Below are experts of layer 2 (counted from 0) of a mixture-of-experts language model. Rows are named gate (a neuron's input weights, with its number), up (a neuron's input weights, with its number) and show model dimensions 0-79. Each number is 200 + 30 x the weight over its row's rms, rounded and kept within 0 to 999.
Before each expert's rows: a language model's description of what the expert responds to; "comes after" lists some tokens at least twice as common just before its tokens as in all text. This comes from a sample of Wikipedia text that the model never trained on. Tokens count by the router's weight.

# expert 6
Early word fragments. Consonant-heavy pieces at the start or middle of a split word, such as th in thrombosis, na in tornado, h in monohull.
comes after: " ", " re", " E", " c", " de", " Re"
gate0,214,216,201,225,178,205,205,230,213,286,203,178,168,159,189,215,215,219,231,164,186,201,177,160,133,203,209,189,233,199,206,209,216,211,217,225,246,207,186,155,214,176,233,219,237,223,202,155,188,243,176,224,227,203,217,254,177,125,180,192,178,195,169,221,181,223,205,183,192,208,193,163,171,239,149,185,214,194,249,181
up0,167,199,158,230,116,196,179,266,244,232,178,242,215,260,151,170,230,207,187,202,198,195,129,239,210,202,201,226,237,184,219,130,195,179,222,190,170,206,144,229,181,191,240,237,214,148,198,218,166,187,202,160,240,189,184,235,192,169,164,223,174,241,176,197,212,228,229,168,253,235,165,242,217,210,196,198,183,235,236,218
gate1,174,236,200,161,193,210,194,197,238,195,182,240,206,200,251,213,201,197,210,222,185,201,201,211,199,228,194,235,170,237,183,199,190,169,225,160,185,235,197,134,214,158,169,241,184,239,229,205,220,180,183,172,190,223,201,199,149,195,163,242,207,285,238,174,152,183,205,186,202,225,221,287,247,190,176,161,211,234,143,221
up1,214,234,225,187,207,190,235,161,187,231,218,217,230,204,195,207,213,237,254,149,255,217,203,210,168,197,183,147,262,191,210,237,158,264,187,237,234,218,224,189,144,221,247,223,200,227,207,154,202,191,210,253,296,184,170,199,133,175,194,224,199,163,202,210,156,189,193,169,175,244,191,199,192,166,251,243,231,194,236,207
gate2,181,237,158,198,268,180,146,176,191,232,240,154,217,209,151,137,237,223,172,197,217,153,192,219,158,251,204,197,198,211,182,129,148,199,168,197,192,217,187,216,196,220,136,214,173,181,286,220,122,168,159,185,195,226,229,247,212,189,197,178,158,164,212,205,149,244,197,201,146,189,249,136,181,228,183,213,272,201,160,193
up2,198,235,230,146,227,170,176,207,208,233,270,166,186,199,162,216,199,222,236,192,178,232,142,220,207,162,150,205,195,160,198,242,203,217,243,249,193,232,225,232,175,218,212,195,218,241,233,205,206,188,177,186,231,228,209,190,168,174,204,194,221,155,177,205,234,270,170,229,250,155,190,254,222,195,199,212,192,185,208,141
gate3,237,180,190,204,186,169,233,216,164,212,206,165,186,212,206,161,150,237,218,229,158,168,157,187,156,198,203,215,216,237,215,178,278,164,195,198,111,190,256,183,210,162,126,130,183,194,193,213,185,136,183,221,237,237,160,217,131,167,216,228,231,245,236,202,195,217,242,211,154,151,162,191,188,212,211,191,238,283,204,170
up3,213,262,228,230,199,255,172,211,198,181,212,215,192,174,192,221,202,206,188,186,187,238,261,193,180,217,195,188,200,240,210,258,205,226,132,255,178,216,207,128,182,204,190,225,209,253,191,160,172,208,213,171,262,203,225,254,193,193,231,189,183,178,182,203,174,213,175,222,212,237,229,195,178,206,153,242,203,227,233,193
gate4,169,219,163,213,193,150,232,166,210,200,192,239,224,220,218,170,197,146,240,225,166,218,169,210,231,195,223,154,188,214,205,191,193,167,185,222,252,222,236,206,220,205,170,217,223,137,220,207,226,262,178,203,196,192,203,181,187,211,220,230,192,245,220,164,140,152,187,215,174,269,202,165,206,202,186,236,230,252,179,226
up4,235,213,206,159,210,210,257,185,217,275,147,200,235,187,195,192,147,161,200,147,180,207,139,166,199,208,227,173,177,199,218,175,168,200,198,204,211,245,205,175,210,210,180,224,192,234,231,189,145,178,207,212,257,218,177,187,180,180,182,209,190,157,257,159,246,250,149,157,236,239,245,212,197,269,237,226,210,235,208,195
gate5,147,210,203,183,210,160,155,167,235,235,246,218,182,191,172,104,169,201,232,203,187,226,181,242,172,224,151,160,205,191,190,243,187,179,183,220,158,225,181,216,220,243,205,201,220,225,212,209,213,241,186,237,209,207,155,216,140,208,201,280,240,231,192,186,181,191,236,220,256,219,193,276,243,204,247,159,143,182,237,211
up5,221,228,210,162,183,210,111,182,180,207,232,222,156,234,165,168,176,196,162,121,200,213,215,180,194,249,169,188,199,206,229,201,229,220,183,207,231,250,195,205,234,191,252,184,217,177,196,158,222,220,190,218,195,255,172,153,195,250,218,223,188,197,209,189,181,251,206,201,204,224,146,270,204,229,130,197,173,178,213,227
gate6,181,187,174,187,160,182,209,286,181,165,132,218,214,249,206,157,179,246,163,185,158,228,218,165,192,195,251,213,202,198,209,182,223,205,161,195,211,182,207,188,211,232,170,239,232,189,177,214,197,195,170,246,147,206,203,230,205,222,209,205,212,177,276,171,154,219,170,233,163,229,237,157,224,231,193,173,147,222,176,179
up6,216,222,207,219,189,213,210,248,229,168,206,140,186,150,197,188,158,166,209,149,241,188,247,164,170,179,162,201,149,245,193,255,181,215,207,214,170,210,184,152,199,180,226,201,171,216,179,178,216,190,214,259,210,210,190,210,194,220,189,225,223,179,205,165,146,198,182,174,135,148,204,146,206,160,178,199,225,237,218,175
gate7,203,197,169,175,193,202,236,230,190,173,224,204,159,269,141,220,184,198,168,205,175,223,134,190,168,176,209,214,200,232,207,231,224,149,161,203,171,148,174,191,179,228,152,227,194,181,201,232,154,195,256,202,243,240,187,187,231,246,153,238,233,196,229,157,175,195,243,226,181,213,236,209,173,282,240,239,165,237,163,226
up7,196,191,202,173,159,180,199,201,162,167,177,204,222,241,167,256,186,201,210,239,254,260,203,235,223,224,168,212,189,179,209,173,252,213,188,223,122,228,242,230,217,206,209,184,195,202,246,210,216,208,182,203,192,243,235,258,198,196,184,228,147,166,230,177,258,162,205,151,284,211,202,222,194,203,180,155,235,164,227,183
gate8,184,137,153,189,206,223,164,171,240,153,184,192,161,193,174,218,214,203,149,225,178,200,222,203,219,213,256,214,235,219,240,181,243,169,215,188,186,228,195,226,217,244,193,203,136,231,197,234,266,196,223,190,195,201,210,265,204,216,255,254,202,180,179,228,229,163,187,175,245,182,180,215,205,231,219,192,201,157,228,229
up8,152,184,217,126,264,208,201,199,195,155,186,227,228,235,161,148,180,246,216,236,172,182,190,211,197,208,270,192,232,214,196,190,182,189,179,145,162,130,215,181,150,217,177,225,153,181,196,220,228,212,243,161,185,211,224,200,208,162,203,241,256,258,209,215,181,149,230,170,266,198,206,252,250,225,205,230,170,166,170,189
gate9,230,185,199,209,186,188,209,210,165,172,217,201,202,212,217,220,199,200,232,200,232,166,244,168,230,143,209,158,210,244,235,201,238,177,192,172,190,271,167,213,130,138,227,230,184,200,200,224,224,174,206,182,189,256,232,208,175,179,228,197,194,205,184,153,200,176,200,155,244,116,236,190,167,171,175,193,168,211,204,179
up9,215,187,183,190,206,213,200,198,235,246,162,238,200,188,155,239,163,253,164,167,266,179,217,212,194,191,169,194,179,193,153,230,152,192,212,152,143,175,183,158,152,113,219,188,211,209,219,165,219,191,190,226,168,194,222,183,195,193,231,234,196,277,154,176,249,229,225,213,182,228,185,226,203,270,243,209,198,205,152,174
gate10,262,185,204,217,209,239,201,218,207,211,231,166,129,214,197,133,212,194,206,155,200,185,215,220,107,215,178,140,181,160,200,177,190,199,213,225,224,210,173,129,247,186,281,240,148,205,171,168,222,212,190,178,234,204,205,192,195,193,189,220,217,147,175,219,162,222,170,249,198,215,177,126,183,228,249,217,176,194,207,241
up10,189,171,170,187,220,167,133,200,265,175,156,254,207,191,212,247,188,173,140,177,191,198,164,222,205,194,234,188,191,220,196,169,194,216,180,194,198,222,189,168,154,152,171,208,161,217,198,180,173,218,232,182,210,223,173,182,217,253,171,245,212,204,205,195,151,239,152,185,154,119,165,147,253,200,207,210,180,208,199,172
gate11,147,214,190,177,190,213,206,203,207,191,220,172,195,216,224,215,233,176,176,208,228,200,151,211,194,234,189,165,167,156,200,194,169,236,225,192,223,169,204,179,204,178,138,209,188,148,202,227,274,203,222,174,212,234,125,197,191,226,199,206,157,202,202,166,207,216,199,207,208,177,201,134,147,299,213,171,167,202,179,242
up11,187,214,212,216,181,250,231,159,188,204,214,183,217,171,202,164,210,200,219,170,135,235,224,197,244,210,250,229,159,204,197,198,189,232,172,158,192,224,196,129,190,165,188,200,215,163,159,182,212,190,225,238,210,200,177,195,182,171,176,238,222,197,177,177,173,155,191,187,204,216,133,187,201,184,178,205,216,204,193,149
gate12,191,199,196,202,235,204,223,173,139,157,211,226,184,235,217,199,230,161,231,208,202,193,142,156,212,209,190,176,204,220,195,161,164,223,212,211,134,174,213,213,202,186,206,197,178,218,231,219,205,198,250,228,166,169,194,182,193,169,210,221,231,276,173,220,163,235,248,252,164,203,202,160,176,199,221,187,201,216,206,210
up12,166,196,200,234,229,151,173,205,233,212,182,161,224,200,240,208,196,187,204,234,200,152,213,205,223,226,180,202,234,164,215,231,227,226,208,241,232,188,237,208,263,163,189,191,236,217,211,187,211,171,217,214,207,166,194,196,198,207,231,219,207,172,202,203,148,233,224,181,188,198,238,160,236,229,222,167,196,231,226,204
gate13,173,133,162,197,154,179,162,231,138,206,252,238,163,213,211,163,187,165,199,203,189,207,167,170,207,146,189,233,235,229,218,247,213,152,187,199,153,195,154,217,188,204,218,164,153,162,172,236,234,207,229,243,151,167,196,198,202,194,173,158,237,233,124,176,180,176,192,210,281,216,157,174,177,184,161,245,157,190,180,247
up13,212,205,198,197,185,148,215,185,180,215,216,204,185,171,180,199,212,163,185,225,207,218,227,190,228,125,201,217,199,194,123,232,201,249,231,194,214,241,199,160,158,210,248,212,144,271,199,230,173,190,220,158,187,189,237,179,246,197,224,232,232,161,257,210,213,194,208,193,195,200,196,286,232,164,201,182,177,248,225,218
gate14,197,254,209,232,227,214,202,196,232,188,179,179,297,187,207,134,129,204,174,217,204,148,169,223,191,144,182,230,178,176,190,203,180,204,128,215,175,173,215,253,245,180,234,129,179,241,170,208,172,231,189,199,251,222,194,215,145,219,168,189,237,206,179,203,210,187,234,225,198,199,216,186,160,218,203,175,231,168,210,194
up14,199,231,232,221,165,169,255,198,152,181,194,190,163,149,256,262,230,215,191,203,224,219,204,176,192,150,232,246,223,234,221,199,208,211,215,231,201,242,192,195,135,218,187,216,179,200,184,185,267,166,196,234,170,223,207,218,177,225,231,184,267,204,166,224,99,227,212,234,219,176,187,194,192,182,219,230,175,184,222,185
gate15,238,184,229,196,251,238,193,233,208,223,212,196,230,184,145,141,225,201,242,190,260,252,133,182,159,167,186,201,195,255,154,169,220,256,175,261,168,182,183,231,179,187,184,184,233,217,231,163,202,193,246,202,144,219,183,223,188,180,176,170,176,199,200,206,216,144,238,204,201,163,224,210,188,208,197,256,195,234,166,175
up15,288,155,245,216,249,207,188,173,226,165,124,213,192,214,193,219,164,177,231,180,145,188,266,152,199,218,169,222,187,191,190,233,187,229,163,181,186,209,227,184,212,262,225,172,213,208,173,134,219,229,171,232,145,229,196,175,193,246,256,226,250,213,151,187,232,196,161,185,255,222,201,183,170,195,173,209,236,170,196,167
gate16,216,210,89,224,153,225,174,208,183,195,197,249,163,218,156,224,212,207,228,154,206,223,142,178,286,183,172,198,181,216,198,230,285,216,217,177,170,187,166,221,202,221,177,203,196,214,148,224,223,223,239,241,204,249,185,209,199,194,148,195,201,161,208,145,198,200,240,147,192,175,207,227,204,246,229,161,190,213,194,220
up16,211,230,205,225,230,261,191,207,200,198,190,170,271,164,187,183,159,205,210,210,238,211,194,189,188,201,142,214,249,200,216,208,163,193,220,223,196,214,244,178,209,164,168,197,231,263,197,211,222,203,226,182,220,222,192,208,181,197,243,190,219,216,153,222,233,190,237,156,166,181,226,181,209,182,213,193,221,212,168,190
gate17,219,218,184,293,202,257,130,158,183,226,224,170,212,232,218,194,213,159,238,204,194,225,168,145,198,208,143,243,212,208,216,218,166,161,213,192,197,173,198,199,193,229,218,217,152,196,241,196,204,167,155,200,213,156,166,166,218,186,165,197,186,163,202,241,191,190,208,226,273,205,218,183,242,234,213,200,200,206,252,193
up17,201,229,178,208,198,230,232,218,193,175,224,227,154,245,165,201,222,179,199,203,180,200,214,124,149,215,149,197,231,224,247,191,191,181,230,138,217,232,205,211,202,195,237,149,138,271,217,189,212,146,224,229,235,266,185,252,214,179,239,183,145,209,151,238,243,194,245,198,231,265,179,174,204,165,232,173,149,161,188,179
gate18,203,213,198,181,183,230,218,175,218,189,157,205,141,242,237,226,166,149,170,177,175,198,208,177,227,181,163,151,204,218,215,188,193,244,204,238,164,154,180,210,241,212,225,232,234,152,190,175,175,205,167,222,180,208,215,197,174,171,194,172,158,276,188,206,211,202,206,199,168,187,159,246,164,184,240,244,207,204,209,156
up18,154,155,250,195,189,169,164,206,234,270,157,235,201,209,207,229,248,194,240,175,180,215,169,169,248,202,172,216,177,220,193,190,196,189,240,205,166,228,206,184,192,232,190,288,166,204,179,275,238,197,189,267,206,194,159,202,245,236,249,243,189,235,187,267,231,239,202,179,205,207,196,176,201,221,181,167,193,172,199,153
gate19,195,131,200,191,169,241,178,251,182,229,216,159,217,169,297,197,212,177,193,208,210,238,219,177,244,205,239,216,230,198,192,212,206,207,175,222,253,228,190,148,176,168,181,232,231,196,201,200,216,219,202,202,202,181,244,211,230,160,186,157,226,248,184,231,201,176,143,216,207,198,210,212,168,176,207,226,194,190,238,235
up19,161,144,273,222,195,192,131,188,178,192,144,211,185,199,210,164,243,189,199,203,159,204,187,186,191,210,213,231,232,193,159,227,201,243,161,239,212,183,216,186,210,225,236,178,139,197,174,138,228,217,189,241,213,174,143,187,204,192,196,176,178,187,226,215,160,180,233,233,179,193,179,210,178,209,159,304,143,217,197,262
gate20,203,251,137,184,139,177,154,202,185,201,172,200,201,238,269,201,226,225,199,203,206,218,235,200,175,199,181,236,195,267,216,181,221,173,212,188,209,216,176,190,227,218,233,190,189,212,175,226,202,190,253,224,165,202,228,226,120,198,212,197,237,144,172,183,188,201,197,201,167,161,233,226,185,178,199,158,207,145,201,180
up20,198,211,181,195,221,149,169,175,155,193,217,250,159,224,210,226,200,240,180,229,174,204,247,146,174,198,236,172,186,252,258,193,240,260,232,169,148,241,166,245,196,228,228,187,124,196,206,207,228,211,234,217,197,190,191,166,237,119,211,198,247,174,192,172,161,216,168,173,227,182,124,201,194,242,146,208,216,197,242,228
gate21,232,253,250,198,199,199,162,230,164,167,198,199,216,211,193,198,156,221,166,225,210,169,235,171,175,253,233,184,227,211,188,244,218,201,245,177,160,204,205,212,221,257,196,177,191,231,237,142,253,209,236,222,208,271,206,233,181,162,209,138,178,227,250,212,202,167,208,213,204,166,194,218,170,194,237,216,230,206,197,216
up21,174,211,226,177,196,168,186,157,246,161,159,209,217,240,203,164,220,209,191,211,208,160,156,188,220,191,191,246,170,190,248,152,220,165,222,160,242,195,212,130,202,203,200,190,201,156,154,174,146,184,228,190,213,196,186,184,152,202,217,195,163,250,244,219,141,186,212,216,218,192,163,185,159,233,140,184,230,175,252,176
gate22,237,191,179,169,205,197,234,224,211,223,133,162,191,210,140,203,237,189,199,236,223,246,176,177,187,202,156,176,186,148,177,230,261,209,227,179,196,213,182,185,165,209,167,168,206,231,154,263,237,172,196,221,236,234,191,181,179,207,253,194,217,204,194,165,215,225,188,223,211,201,221,230,205,195,189,177,226,200,204,154
up22,125,192,202,133,176,229,163,212,221,199,192,179,216,214,179,204,198,218,212,253,204,169,187,209,189,188,233,185,166,178,179,147,211,217,158,131,219,183,239,196,238,218,237,245,187,191,204,184,147,179,139,222,242,183,212,212,193,249,220,159,138,196,216,133,234,217,201,205,193,178,194,182,213,202,206,195,228,212,223,196
gate23,195,199,201,207,201,218,202,191,235,179,169,228,215,202,199,175,225,174,224,234,256,267,183,239,161,160,206,210,209,223,231,159,201,152,195,145,178,216,180,189,242,181,220,213,171,241,172,149,227,223,144,200,200,207,203,193,122,178,205,190,213,211,286,228,207,205,241,248,141,162,162,144,200,213,266,195,196,174,195,155
up23,191,244,208,253,170,148,209,256,244,222,130,215,215,168,210,250,157,226,280,212,155,184,218,162,144,202,197,243,174,213,214,185,199,194,212,172,172,193,233,160,186,195,180,197,183,215,236,200,201,220,193,188,264,258,220,212,245,213,190,225,195,220,238,201,165,195,214,202,246,188,200,185,212,205,222,253,130,204,233,204
gate24,212,212,218,210,257,183,178,222,207,215,201,225,266,203,157,191,228,200,262,237,177,241,227,178,234,189,181,189,260,150,234,233,207,210,185,199,196,235,217,191,217,241,213,274,215,242,212,157,219,205,224,213,237,203,177,225,244,236,231,144,173,188,157,228,259,203,184,156,240,228,220,188,230,233,190,225,194,217,244,191
up24,184,191,280,203,152,195,193,254,207,209,166,184,190,221,198,140,178,211,194,197,199,190,181,207,231,218,176,208,214,190,176,203,237,211,245,197,163,262,223,209,218,213,177,170,248,164,208,166,163,229,183,176,167,177,184,177,195,200,183,232,228,183,197,229,209,160,177,190,192,189,146,211,186,231,166,212,206,144,194,238
gate25,248,166,200,198,170,244,224,209,215,212,202,201,160,230,185,174,243,201,180,173,219,238,156,172,185,259,182,207,216,189,213,174,194,223,226,190,153,214,236,176,185,235,203,241,184,157,202,250,223,174,224,190,202,157,159,240,211,216,199,168,193,242,196,180,246,191,163,155,228,200,218,182,244,195,201,161,181,219,210,234
up25,244,147,215,147,225,156,176,236,171,195,203,229,213,159,216,189,233,202,178,189,203,188,213,194,234,246,178,202,220,269,170,218,178,187,220,173,203,205,184,225,201,211,186,278,133,197,201,168,222,161,201,251,158,216,208,189,228,260,186,229,136,197,205,217,194,190,239,184,171,199,189,225,209,190,202,221,191,157,168,195
gate26,148,263,179,166,242,214,217,173,210,148,199,239,247,259,284,140,207,184,228,196,190,219,211,180,174,183,176,160,211,192,237,171,235,192,152,198,184,238,245,272,189,179,215,220,188,220,183,211,210,140,210,142,184,199,222,228,216,208,186,176,241,238,210,172,183,258,177,173,202,158,199,201,154,200,198,212,191,184,236,237
up26,152,210,213,187,227,225,201,247,242,193,188,207,190,243,204,212,239,157,168,182,217,171,167,217,196,201,185,190,191,190,164,203,220,170,216,225,137,241,246,292,178,182,206,211,197,183,168,226,152,214,224,204,186,206,171,215,265,169,229,176,200,224,230,193,284,174,190,174,182,186,194,204,202,230,242,193,223,148,225,229
gate27,198,258,170,164,239,190,268,234,226,246,272,174,166,174,174,237,197,153,205,217,204,223,174,225,205,230,170,234,245,246,146,165,194,154,228,228,199,213,152,166,194,205,165,213,180,182,194,186,181,214,165,152,250,178,197,283,166,215,220,170,203,186,222,234,191,237,242,182,258,189,213,155,264,231,189,224,230,181,227,180
up27,207,161,169,236,167,276,217,166,182,224,178,207,219,169,204,161,171,166,231,179,198,197,233,164,237,214,178,223,199,181,186,222,188,241,190,174,233,247,245,215,213,179,151,198,170,177,221,136,193,183,195,191,186,222,230,197,223,165,153,157,162,160,196,130,194,155,161,180,189,173,243,249,178,164,182,174,269,179,213,253
gate28,203,223,218,219,157,200,178,199,205,156,164,171,220,198,285,201,203,215,217,203,190,173,178,182,252,195,220,210,167,191,244,157,223,214,169,229,235,218,203,275,214,209,226,253,206,182,200,233,212,226,232,198,197,184,211,149,183,207,156,201,226,183,203,237,233,183,203,221,194,231,182,167,174,206,196,201,169,161,209,261
up28,230,238,270,167,176,164,208,213,241,175,218,166,206,173,215,225,219,206,153,173,189,205,214,222,244,215,215,143,215,210,201,160,230,193,110,209,176,233,229,213,219,217,211,218,256,166,159,180,247,267,178,179,193,252,213,227,170,226,180,209,198,161,193,205,216,155,182,231,190,244,123,184,244,187,193,215,203,231,209,226
gate29,191,207,239,207,166,198,221,194,206,161,173,204,201,218,177,262,203,200,229,186,177,205,197,170,217,198,209,159,172,177,204,193,184,198,206,195,185,215,202,222,178,182,200,156,241,114,178,184,228,218,206,153,178,197,265,176,171,228,172,223,242,187,212,188,206,141,163,289,181,209,250,222,197,247,263,204,189,259,221,160
up29,264,246,184,217,182,231,199,197,159,182,169,230,210,238,151,244,194,211,208,198,191,192,172,207,172,226,167,227,162,244,264,185,180,190,218,224,224,189,203,158,227,202,216,181,213,152,195,225,192,193,232,160,184,218,242,237,221,205,225,154,170,151,211,178,205,184,212,244,193,200,254,207,213,257,219,204,181,235,252,259
gate30,165,205,203,229,194,152,162,174,219,231,170,210,200,260,240,212,210,202,217,238,154,203,217,147,200,175,184,202,184,196,181,233,201,183,217,215,253,189,225,154,190,250,250,210,188,178,246,183,170,200,179,243,216,154,166,220,208,221,239,216,185,224,235,196,246,206,157,140,193,166,154,205,227,130,226,279,204,244,257,223
up30,188,196,208,210,251,156,166,220,198,175,226,171,168,257,221,215,211,147,132,166,206,205,199,203,165,167,186,202,208,199,197,165,163,195,165,251,196,231,200,270,246,150,182,215,257,199,238,201,162,232,159,173,159,176,219,158,216,165,225,192,211,194,213,228,208,217,215,188,242,206,269,146,240,193,225,176,267,194,182,178
gate31,207,172,204,212,181,195,229,176,218,201,184,168,212,130,244,171,180,186,232,210,186,127,222,174,190,201,192,183,211,213,186,266,157,185,177,191,180,229,245,212,278,141,183,246,172,222,195,193,182,184,220,165,185,163,218,211,147,225,245,211,244,216,218,179,203,203,216,153,178,170,197,194,152,246,143,154,236,193,205,154
up31,213,209,164,172,168,219,257,220,173,195,214,233,249,230,163,174,234,192,236,229,181,235,165,193,178,176,232,203,220,185,224,197,136,186,198,187,170,245,213,156,176,203,195,205,166,151,228,222,220,202,201,144,196,170,162,208,208,153,143,190,184,206,202,207,197,222,182,155,207,195,205,211,149,211,190,197,171,194,216,194
gate32,165,178,238,228,177,147,224,233,172,260,191,189,212,174,188,195,197,203,171,200,166,273,168,177,216,254,225,191,152,217,224,210,196,249,207,176,220,249,176,197,212,178,167,158,198,247,226,206,214,129,238,195,142,182,203,175,189,191,195,240,237,206,178,176,189,187,210,263,222,175,186,222,177,255,215,232,172,205,129,180
up32,226,127,170,253,229,162,176,222,221,214,204,196,161,279,144,246,227,176,191,200,225,188,225,222,230,159,236,205,191,235,213,201,176,170,196,217,256,174,172,265,136,232,262,244,181,182,179,174,160,171,186,212,218,229,212,187,173,221,172,158,159,200,183,169,129,221,197,220,260,164,172,180,248,179,224,256,243,169,245,171
gate33,227,223,160,184,172,220,162,199,192,192,252,265,186,250,190,226,221,275,230,199,177,158,212,219,211,246,218,173,194,159,170,165,205,187,233,215,172,183,259,195,210,171,189,195,230,212,237,242,235,180,242,219,202,214,219,158,232,187,183,183,181,146,216,159,159,186,236,242,185,215,216,243,195,179,181,235,211,277,202,210
up33,209,162,193,186,168,218,257,239,196,235,230,178,215,182,205,167,181,186,229,203,185,197,241,172,228,198,182,196,218,185,239,196,248,216,198,180,217,163,218,230,156,182,233,192,172,214,237,176,169,191,214,155,243,188,218,214,182,138,188,206,231,113,205,197,166,271,206,206,226,238,204,178,148,170,179,204,202,163,232,190
gate34,241,194,249,164,232,199,215,174,200,164,244,177,189,186,200,174,149,214,201,183,198,220,204,186,232,194,184,189,166,223,161,202,161,209,203,259,244,170,230,215,168,174,242,174,188,191,170,187,208,183,196,222,233,203,211,204,241,253,239,213,210,199,197,245,217,239,236,246,217,209,220,181,238,175,148,223,188,200,224,226
up34,195,152,177,203,228,177,239,195,262,161,189,184,215,157,210,266,181,257,109,241,143,194,221,174,191,197,246,195,196,212,193,226,223,238,156,232,183,181,159,253,257,169,188,192,180,245,178,198,203,190,109,266,223,228,193,214,198,188,233,173,208,217,213,178,187,222,216,181,199,222,161,182,156,168,189,197,140,197,236,151
gate35,231,262,194,212,177,220,210,212,173,238,206,193,207,199,162,202,139,241,188,173,213,169,206,209,236,175,218,180,218,223,230,189,168,139,220,209,218,174,244,263,229,166,287,140,195,194,149,198,216,220,222,203,201,237,174,185,172,164,279,231,167,251,228,262,163,171,154,230,183,202,256,223,182,215,165,178,193,232,207,201
up35,164,226,173,267,236,220,188,176,203,216,209,181,244,188,249,226,173,198,199,147,158,171,220,212,203,268,105,174,196,207,233,198,168,176,152,210,183,207,214,170,203,191,224,184,212,187,209,211,194,215,225,170,196,201,209,171,157,208,255,217,223,191,221,258,206,170,227,163,201,180,215,159,161,156,171,209,195,221,196,164
gate36,185,161,200,225,191,208,250,226,167,194,188,207,180,193,169,172,243,185,268,203,182,190,236,214,178,112,235,193,224,243,252,244,199,217,215,228,220,210,192,177,230,144,190,177,211,141,175,222,219,186,202,179,191,202,214,220,214,177,249,188,234,193,175,225,198,185,141,186,257,200,145,155,232,198,155,236,189,233,200,176
up36,204,213,222,178,229,240,272,196,216,181,155,218,207,208,181,232,228,206,168,218,222,203,190,173,204,213,235,202,191,219,202,232,143,208,208,131,262,157,223,215,202,189,192,163,166,240,201,177,222,153,165,214,196,231,221,188,178,227,199,229,202,127,213,225,214,179,233,221,239,189,246,302,219,206,200,162,210,213,202,155
gate37,180,186,238,233,211,183,192,183,237,194,223,213,217,181,193,196,192,211,192,216,200,197,236,176,205,197,206,224,231,252,150,205,217,191,215,205,198,95,208,221,202,217,226,171,168,191,166,148,176,157,194,199,224,261,205,235,202,183,210,204,246,245,195,170,177,198,174,241,265,180,166,218,239,192,187,212,247,223,124,221
up37,160,152,165,212,224,175,134,231,171,245,209,183,246,196,159,211,262,204,210,212,177,187,237,238,114,227,262,221,208,265,200,238,157,200,209,223,190,182,225,140,161,247,162,180,207,150,249,197,225,165,208,215,200,221,236,125,187,196,199,268,247,216,210,229,189,209,174,252,206,216,229,204,179,210,237,196,235,239,183,167
gate38,221,244,194,211,153,225,223,211,163,184,216,204,197,215,231,160,202,241,174,199,147,202,216,222,183,188,240,197,189,171,210,166,229,216,208,191,202,224,172,186,188,202,218,249,206,190,170,260,166,191,215,168,226,224,181,200,219,198,200,217,161,183,162,193,196,252,143,157,232,204,209,215,203,246,185,216,182,159,239,220
up38,192,149,242,210,203,204,206,204,203,201,259,251,227,175,189,194,188,162,142,217,199,204,185,216,181,245,222,155,181,211,178,147,209,225,208,182,179,200,201,195,173,210,159,207,201,232,157,187,218,197,219,246,183,224,268,199,154,242,221,175,132,234,203,203,209,192,178,175,228,164,165,164,159,214,153,171,259,187,200,191
gate39,193,182,191,185,219,204,196,209,161,200,128,176,267,258,222,236,225,154,218,186,183,211,200,193,234,162,194,176,216,183,182,182,230,182,178,219,204,219,134,163,232,217,119,199,248,144,207,208,205,169,158,241,209,210,145,200,195,195,230,178,189,180,193,146,184,149,193,172,218,248,197,151,213,171,230,193,215,186,240,166
up39,208,207,198,225,200,221,202,196,223,212,247,210,211,174,175,197,227,153,187,180,218,145,166,171,163,192,191,236,269,223,114,207,222,249,208,174,120,203,218,201,216,130,204,187,191,235,204,166,132,229,200,213,227,218,207,165,252,187,206,172,261,190,216,222,189,157,245,211,202,229,188,202,200,215,221,211,185,163,205,204
gate40,186,228,199,227,195,182,218,183,232,241,178,125,196,204,194,183,219,193,251,175,152,221,192,228,261,179,154,180,212,192,188,197,221,194,224,202,210,223,192,134,255,196,193,265,176,194,223,215,169,204,175,190,182,224,165,146,211,164,184,197,166,196,165,206,181,260,250,234,240,266,179,140,202,173,193,198,182,174,186,241
up40,144,162,229,207,242,204,210,183,202,192,236,213,230,201,197,158,262,207,193,229,205,236,208,184,216,144,201,165,162,196,135,222,173,231,200,191,192,192,195,176,177,189,177,137,191,180,175,167,183,203,220,215,195,255,162,167,199,200,171,189,131,161,225,217,182,256,221,203,181,227,206,189,143,222,203,257,216,188,246,142
gate41,246,201,215,159,192,218,213,218,219,186,214,233,186,217,235,173,277,166,223,159,223,242,207,259,230,192,148,230,201,227,170,268,212,239,190,213,200,247,258,209,192,194,227,256,190,163,217,234,238,240,179,174,207,227,191,192,230,242,129,190,153,169,187,196,219,171,199,164,203,255,190,184,179,110,195,174,241,180,152,270
up41,185,167,189,204,146,199,189,164,213,236,247,181,167,180,168,206,144,215,236,197,243,228,247,144,247,226,204,206,217,220,187,180,198,183,217,224,196,178,165,240,110,193,182,178,188,187,201,241,150,201,214,195,230,188,169,194,154,214,226,198,173,236,223,200,206,193,196,169,206,216,192,222,172,160,151,163,249,189,221,230
gate42,167,239,175,221,237,181,242,222,204,214,221,228,188,245,183,201,213,185,139,206,193,157,223,196,245,260,229,267,175,172,236,171,170,190,166,161,173,201,206,192,130,195,166,208,166,158,155,238,190,205,234,193,154,189,225,184,193,226,208,200,215,191,214,251,137,216,219,232,241,220,191,154,151,187,204,205,163,203,216,184
up42,197,178,143,212,200,218,222,199,207,163,217,202,219,138,179,198,246,223,230,190,199,214,141,224,172,228,219,211,155,212,218,222,191,211,191,183,190,151,215,281,240,203,198,225,202,216,246,250,195,218,197,236,242,183,200,234,201,239,205,237,204,220,232,200,218,199,204,206,215,220,195,197,235,216,153,177,228,249,218,187